{"n_layer": 13, "d_model": 320, "n_experts": 24, "experts_per_token": 2, "d_expert": 192, "d_shared_expert": 0, "activation": "swiglu", "moe_layers": [0, 1, 2, 3, 4, 5, 6, 7, 8, 9, 10, 11, 12], "router_score": "sigmoid", "normalize_top_k": true, "routed_scale": 1.0, "balance_loss": 0.00776, "balance_bias": false, "router_noise": 0.05, "router_cosine_scale": 14.0, "init_std_router": 0.0098, "lr_router": 0.000723, "vocab_size": 16384, "norm": "rmsnorm", "norm_eps": 1e-06, "tie_embeddings": false, "optimizer": "soap_variant", "lr": 0.00284, "beta1": 0.95, "beta2": 0.99, "batch_tokens": [65536, 131072, 262144], "seq_len": 1024, "train_tokens": 469100000, "steps": 3100, "dataset": "wikipedia_en"}
Below are experts of layer 7 (counted from 0) of a mixture-of-experts language model. Rows are named router (the router's row for the expert), down (a neuron's output weights, with its number) and show model dimensions 0-159. Each number is 128 + 32 x the weight over its row's rms, rounded and kept within 0 to 255. Numbers have three digits each.
After each expert's rows: a language model's description of what the expert responds to. This comes from a sample of Wikipedia text that the model never trained on.

# expert 7
router:157135189099156141117136138141125122102171124132133080134114178144113108143144135112123153131150203102110114119094080176085138141122129158153112169114156120089130151110116179129098191196082171169122155096118121209141089128153083135157121100050133095153205162118142114166108153171170106176092145152083078111160103150111168116107127178138149086124136084138147095135088124166093162121173099173093112137107185135127119112185179151097107184094173083118126089162156151164149194177126155
down1:044112087143128151131094141134203164097165106113125088080149167107164167137147135159118083147154116221049101149128080144148154078143141176118111078148150122140084094108161125153174188153157098116108180156106154155144153148148166160131070084175110084134143116200182170112129138097126122120158148094129130133087180109138085105152141171124143069177079107107073160162133093116139181143124139155085111163153156139092168148174127087086077150123083077172181115105127137135096100132060184
Line breaks starting table rows, plus ordinal and counting words like two, second, several, many, often in sports recaps.

# expert 2
router:164149165102124086174147128105153180170125164086098150128079127126163109218099079176132144088075110069158101126147119190119122170139169144126097115126117145120110144159128125134148116135090110190173206075104085167155118106108124112195150088141105119147154120088085121209092077116194105136098167121104095175127103182112144169093185120193150135091154140156117133120152139112167159135128060143162135086113148139188073122161100164140117134133105090110091103185103170150211116115100177
down1:138145114096108110130110171109168112083105095158124140127107158103138112086172109127142124130091147106141135151221129142144121178039139117131141093078076062082149154158130147163112143140153115105045164076147112148153064137094091151122126165083111116092095120075185096154067126111120125118148110162162060095142071182129107102117150109189129111178160180065188136100120159066102108166131081111130191147121110077177125175156127155098088093167103122104084115152157134103100159113190118
Commas, closing quotes, dashes and colons that end a name or title inside lists and tables, such as Langlois, "Welcome To Detroit" -, ANG:.

# expert 20
router:147136186071127114148150049117125141191128110165159153134112116103182144110132088127144159092153137055154125115089104156188070107086164103160122168152133154137131140167106128119135112105097156145108137106143094125144095113108167101150129103137149116104157115145143127133117145131146062206103113167110100195181118116085119135082151160155081152098151144179154093056147124137141157116136079197167110134178169190147128102151158147093105139119152083085098091117056177130160121132091105
down0:121155093066141089071211160114131145117160126159060118103121126109106139136141139174054116152186150170069126160140146118135107106145170115107106104167112133176099145122140118118092154106171134099120194095082117141161122193137172131184049133097125119168155156095121087085063099106144148084139105169142148098133107102121127119072074147127119105187127121153136138098119057117109116092152120100148125117163174081077163121121111125148123128083138118123212119139097169103125172119080150
Closing pipes, empty cells, and line breaks ending table rows, plus units and percent after numbers, such as | |, %, km, million.

# expert 9
router:153150164126093100109112107183100106089144083176115118114097156126070116132115111103132157086141112148146129121097124144099141093053171172111135116132140124110111169146102120103109086139097084181086130104093127139116112072153102098166086119159138096168189119126140133151058093166125124122102194165077079141115141124136081074124146187211139170101157051121120127121079086106145143150119058130077059058101168136118166152149110093170109144099160066106172102169033187109105112147136126
down1:061129133150107091115098182114159136129180071113096122149077142077185140133114136123180128165078178147114087125201107122064185095152109074129163152152084120148129150165099132130138159093118106098129109134102096136118108186130126163104124123037086171160106117051183090163120133115163085156158135140098067104114143200181080161062119120107121134168124229109056140147118169153101122085156178104148137109099118091138123156100149163097110127139189075097124089122130011113140121099154130
Main verbs and verb endings after a subject or was/to in biographies, such as made, began, wrote, qualified, recognized.

# expert 18
router:132183165104116099076208074174109116180162116185135192139141094107104098179055088153156164091064116043121117130141053150110113178144155093191094076143038158104081115168172143177087143128116138212143140106117162089116104101107136141120165119153102124179139174131098178118130127132150152145180168168131119106136131114128123201082154134132074138100116098143101094058145109111157125094151116134181132134102140146145178141139163132172093128117155122024110076151116143115172120119048129
down0:122138109133179114126119133062113108154123145121102163116102107149148096105169133133178170128129170157148114153189132111107104064127104149140204100147135094099165163129101102095124125110098110152128158124108105143176051140152198111151069108140095118092141148117084110209123104122129131101152102080118166062109137145123182141111114169144101141108142132082078099169141097184160141118060129059159132144140151129122181063155117156101139172102194123167121139113149154121140141136125154
Capital letters within abbreviation codes in racing results and tables, plus LaTeX symbols, such as HOM, CNS, ATSC, \frac{.

# expert 22
router:124132096105135098086143080143169094095088107115152103106069140112173109171114130118110164101086115064174080114145108191113111141118109107162135120120138184099138180186100167081125112133137085197130104104117118140137106127158109155124077132180137103135115122135088148145065159188122094150114174108120034179140106179138182102089128172184080196136165149135122120144124119136138110090117121155113086113166162165132158193145145135136154165123168132127051044125093136169184175110144114
down0:157200148120141098085098074129100091132134159087127169112117098125153121132119115089052162183192104183121134139080209141136124131115102177139135088198124200139130142104179145079149102130107133126088168129159163165156118107144122166156162089135196108181085188175112065133092187180133173168127130083123176116110145154115135122068132139128167138167150152167155145177090141040114134125151163200180135099166017150147100098046150123103135128154134140151153083176104153186105105115109131
Common nouns after the or possessives naming groups, institutions or things in prose, such as band, family, company, students, school.

# expert 1
router:202193158102128088092148074148148077084109096161147154152093109055132118147087107168149106095096113056155140141122167170148121136113101112145125109074190143087091110110139163122174153141154116176138141113157105125113064089095136156108129127137115146163129156155051131143128130160179115136147147135113139162090121146104133104149192160157066171052154155176122113148135142122107135126138110146140091109171177142127117110175120080109083119102137156088097101170079164125184192103080134
down1:163133156127126122143211112159126125195137112099119147146145151100094121127136183112148106129101125127214163118129093098141099106123173170093127146170187158112112107168162148112150122104079130130133105130100148122133179137135132139061222135092070183123132152121124168096110119101125135148178118155119123090054128155159154153132146110148137146147119092127090149150101128142155152135171110145136133145098162160109110146107135096101141126104116057133148150142202170133099098126123163
Final words of proper names for institutions, leagues, venues and regions, such as University, Cup, Coliseum, Football League, High School.

# expert 6
router:109206178097091096108166139148116106151129053132068140144110136055149119130100090170143138132090178084159106147164125138086172145142127134162163105085159138086130128128157155144152178105095152158100110121150077119131133126097072117129150088093103171130136174056079114156096046091157107160155129152102052137119113203120103099084189143129128120127152145114103136120085169148166089109155173156154088049124155125137124113184124132072122103096129107088122030151128191132142140132076108
down0:088124138093122126161117145154114127083145084104142099129098116158162160122122150153073122125129087165147177166191109124073111118130191160129157108156125101111179132112141172099165187200084062113158105128131133098093182149110115143173087128062072169111108161090171146130137135174150148173128129176191113180108186118107109113181201107095167175125181192163122103159091109157104126151096113143150122085102181147096130156128158140134103098172170104139089097129166087126080124111080055
Words inside official titles, ranks and award names, such as Chief, Director, Best Jazz Album, Army, plus word endings like -ist, -ish.

# expert 14
router:147145154152061140069160091159148128160115097148131142132102130054106128137145049132103181087139138139121078130101102127075122212079150142101143132128115167104106140147124131147114147153105096132162149151139179106182120077181158190096054132138139107125202205135062132121074082152136063102141140166096143173154059116166120113131124133162102095116108126114157076066122104162140099138157141112102164067145168111200199141154107157148122124078181128092110104144117146097160119142069201
down0:126096074130112128107098168111094177113101130073154171091129097132179148203149124116178195193130128151110186117107120127112120141108155157142186119123148058155094177057119080126134155147112121100139087161109099137135154104133146147128181130116103144112119107151161118132036105150125110120135121146124101178068152147089118133114147122136160144143096130115169069172190132175117037159136178179095140121099158104115089140181107160096101149097142123117121126111127135177148127134153115
Single capital letters or first syllables opening foreign place and personal names, often after of, in, at, such as K(umaon), V(avol), As(ansol).

# expert 15
router:121157156144108080099156120159126195137111114174100142115081105084117190126125148117103110144125096056124132122130140144122137145152140154152108134122107159129099162149119202113149123185067129196075160130101092125156132126157097174166067072174126142157095128156069088156097136125127128138137142114081124093155073161163119141100171158155101147154157086157094105092140102152165176117152085155097091039106146144131182186190161137124146162080181085131089077162149142146165105119107118
down0:112135110146089160151163149160138128099096147094127122040195105090138099101125120138077076169166125113106060086100163100119106088214139178102183088118117107132140200175165107141110167222144136119144101162126174122139163169137122151120123132132149164158170115183178139092117149098105104128155089152088114148123131166107103096134110063176087188138129146113106126078135088083128105187110157142106135122075127121096126100097084098202098145138114146099107125085090117178075172150162128
Common verbs, conjunctions and articles joining clauses, such as was, has been, which was, , but, that the, and was.

# expert 21
router:140142095139092106062167145149192112098103113135072158188138115075146108146141129118135185109090076082085108138144140153154108152125149164115157121146129188083119134139124139138083162126147101124133157109169131137121142119127114147125106040147163154165174172104072118149095107174179143142107162161100145150158144141158126114118185164158110125130119134097193099082124113157099210086146124149064132081132159111187170118144109127129140127114135035094073089124104138118169152173112180
down1:147181115149124157100114159189104120172155154150119129116192166141061111100109208117205115082105193109187147099145112124079126091083087104154120092131114148127153135139121106152137113098145168091128118154124101099134126138185114113120127144113110163143117054089137123125132067181141107136125137121120159085120144154147147159121144116078104190084103160106045139154102170099139121073154117102090155099147183098121096140156167114155124069181121126121129137126135127134140060116132153
Middle syllables and accented letters in non-English names, such as Turkish, Arabic, Romanian, Chinese or Thai: š, ä, ij, iu.

# expert 3
router:165127137152102099158166161164166140155186091134140147147079145083119157173114123145084177128148099065144151127141164150142154151115186125115126146127155202118096114099134128105118145102109164146178115109121069115173116126122105170170052091180091095126137127062130137101084123156189107104138203107099113119100131181121110101143111118201068053104158123107118106160134102097099170123092120142104090136114136140148126158225148120084144122125166113108137151149108152175103121162128171
down0:171139120129106166083112098134121122106060065128108112111120091075161129047087104141100169153138155131057130116120104155145121141067111107102139126110100162098084121125081120121171131091093129132141191144118101124128067147131116126174179106145188162157123145120176077130176060147116122088109108188084080130114224154164105106115093153114145124132100110152120102196097124053104083127098051139144149122131144109108109114138089104120112152091152134139118159148131119074208130135128155
Sentence-final periods and word endings before a period, plus locative phrases like in the, at the University of, member of the.

# expert 19
router:193159161195093091114148132096114133129143106143144113173116138014124087141138122178150138091087143128169087121128098134141126144091097093131127119076167124070072135132138190168149091124113168137137125097095152114139122117129132159157142113098103133159128137060076121128072070107126113164135145150111119107120037155139082127123148190144162153033077060161103141106129095111145162151159131138098099113163157104134196156160093185094086175088134124094090129135110170149148126160101185
down0:086126143119104169087149138078163135156112129162120120027132148063174153143127209154110075148129127102084075135114130122138106143163052119102177165189132133148127149117117138146148141128127162143123088118117091177176120079108093122118143148108157144149128121159116036146117135068097116139130119119100144082111133108138119116135116136085150150106170154117105135135119091112097067082116077141070078102149118114158126172164120146137073178180166173135151154172115145108115113123150109
Date phrases like on November and April, plus capitalized fragments of place and personal names, e.g. River-l-awn, Lackawanna, Atlanta.

# expert 11
router:173147092104112188182154159203149094136198112161122146117104171123105153181070092130074182213177065127087098079116102107172110171090144190092129132136106184115098161129107140066127137171156126132157180100163146126126115088130093170172155139145096126152158105100088110122083093136145089133150213181114144102130085147105131146121148161164094121117143097139105166125164149116179083099116157166124061110141137143189152179142083114114156098125156118086128129135183135120122083111075181
down0:152117081134136097059126153111192151128106145064113160168195147159171122162189130159089107083128153134090164122098094155184088144103106118122132137125076176117126119169117107130146096156113148077191097178147210089118182137136116140146152118084137121051129126142074159159121090127152121137164150116169160118114155140139139148101114142110153139149182092164098075164130126092102109201164090085133113164144124124137134080131112180143133054063114073079149101160100079115138148156096124
Opening parentheses, commas and the leading digit of years and dates, as in (2015), 16 May 1929, in 2009.

# expert 12
router:114125189071162093137146103153154153133149098077181174210079139085111137184101116149118147117132126126170102155149130168151085127093181136135086126103126170118101114148105168157106112159072122140098129165116135135120119109125072181092039090167097184130090211120088044113135133106167085109161166159105135119144123145112130180080132160163085136126139144115176051142164107112118175104096116132087151114133136148142191081128157123073168161121164102143088110114102128113124132109085120
down0:106154170146138187099171128137070094153124174061127153135142119149134116120063098099089109075107126130107131124189155131142136133168140098163121019157129062157098145180179161165121154103126115072155110128142149081120116188187140148110137096103129093170171181167125091154171122080102126142107123164103090113090188160134152148133117181142203134154141112136186087081160185088092117106146106121154161042092119140186139153185135146109129184101095167127105146174113218147138098114108084
Multi-digit number pieces for years, days, ages and vote counts, mostly in tables, such as 1845, 1993, 21, 1,214.

# expert 17
router:159132138169118114075127135082091112161168146131088115126052168092108096136149071115133115124120154139161086129114075161115158170078077159157116162104110141092154155143120119135119088152084155168133179067149139115154121124117126183164114104153128114126170079072073096177064133131166132155145139132109097123137105249145078137112155122115147093144143086139114097130159176109195162097151125165129145090111166137191163140158116204123141099092144030143100089131096172163146117158127119
down0:132120126116155135142107099168087165159146122167111088128113125140091106131137122115127133194131159147143131132155116103148146124141145159167076111141079177199176141102105157171139103123203132141108094152115164161161088109104089100100088187164104123128118149127100138163110123174096136218116125054129106103078197156148167100116116116137130128141111150134147110139068091118120142134081089050120096132131061136105167120182127183153099061079159115144153058129118099147096170149164096
First pieces of split ordinary English words after articles or prepositions, such as exp, conf, det(ective), ant(icipated), ac(rimonious).

# expert 23
router:182132221123157089113146133126111129136120100155112156153112124129141159195129107116128222099166183122169124090115165183121103127117168116144108114140115147074072155112117173115084097126094152138145130088104128124153129131139131191114063101113124120161160176127151087159143150133162117152129107146131089115143123138117163160100193124184107130095130104082127034138098162128155114153139138144134119133174147209166094109127150109171122104120145140122092064148122152152192164147106156
down0:141091091098099076148139120185122069097088107128130137126170170073099154163122118129133063134135148120124119146174137096142176141165137160132138095185165140099111096111148158120079117082123106175086172152116142052126051073103104159137141136079170119147157099150139072119132156147099067132163138111157135096120200119075156146122087166136098077147028118114164111110088186105165136154134138085145092129142090070134109081113170135128140100095085118097148143213129123146155107119155123
Digits and numerals in statistics tables, scores and measurements, such as 2,850.37, 1 - 0, player stat columns.

# expert 10
router:151228110131134096103147131077153139192094105174143143143077173119125136141126088133147148111086085143130069133121079147121127153133117111091155133059152138057141136125168126130065131111157134159157112135094066179113078141144108152174152119188109142172081184100124113153146135181121127107146102107115130160121135147104105139117150190159085140106133063124123111113187121174164123073100123184169058164126141182157161099170169097106151156142106147119115041144178119170168175132097155
down1:062143104162166146165146117211139106175120116123131153148115126153127135103144106144132134170167117126130167150114149109184129116098136115182098120118136124137150162175129128125131152107184077196206211146133139088110096120097107057105104092152191105085131116128147137134107117136153104177110128156140212094098118098135217118150135157173156130105156071127156155120130108144112116157115086158144088159127079143138109140100176133082137146087075124107129067146136110044118102104086113
Wiki heading markers ==, ===, heading words like See also, Managers, and paragraph breaks or sentence-final periods before new text.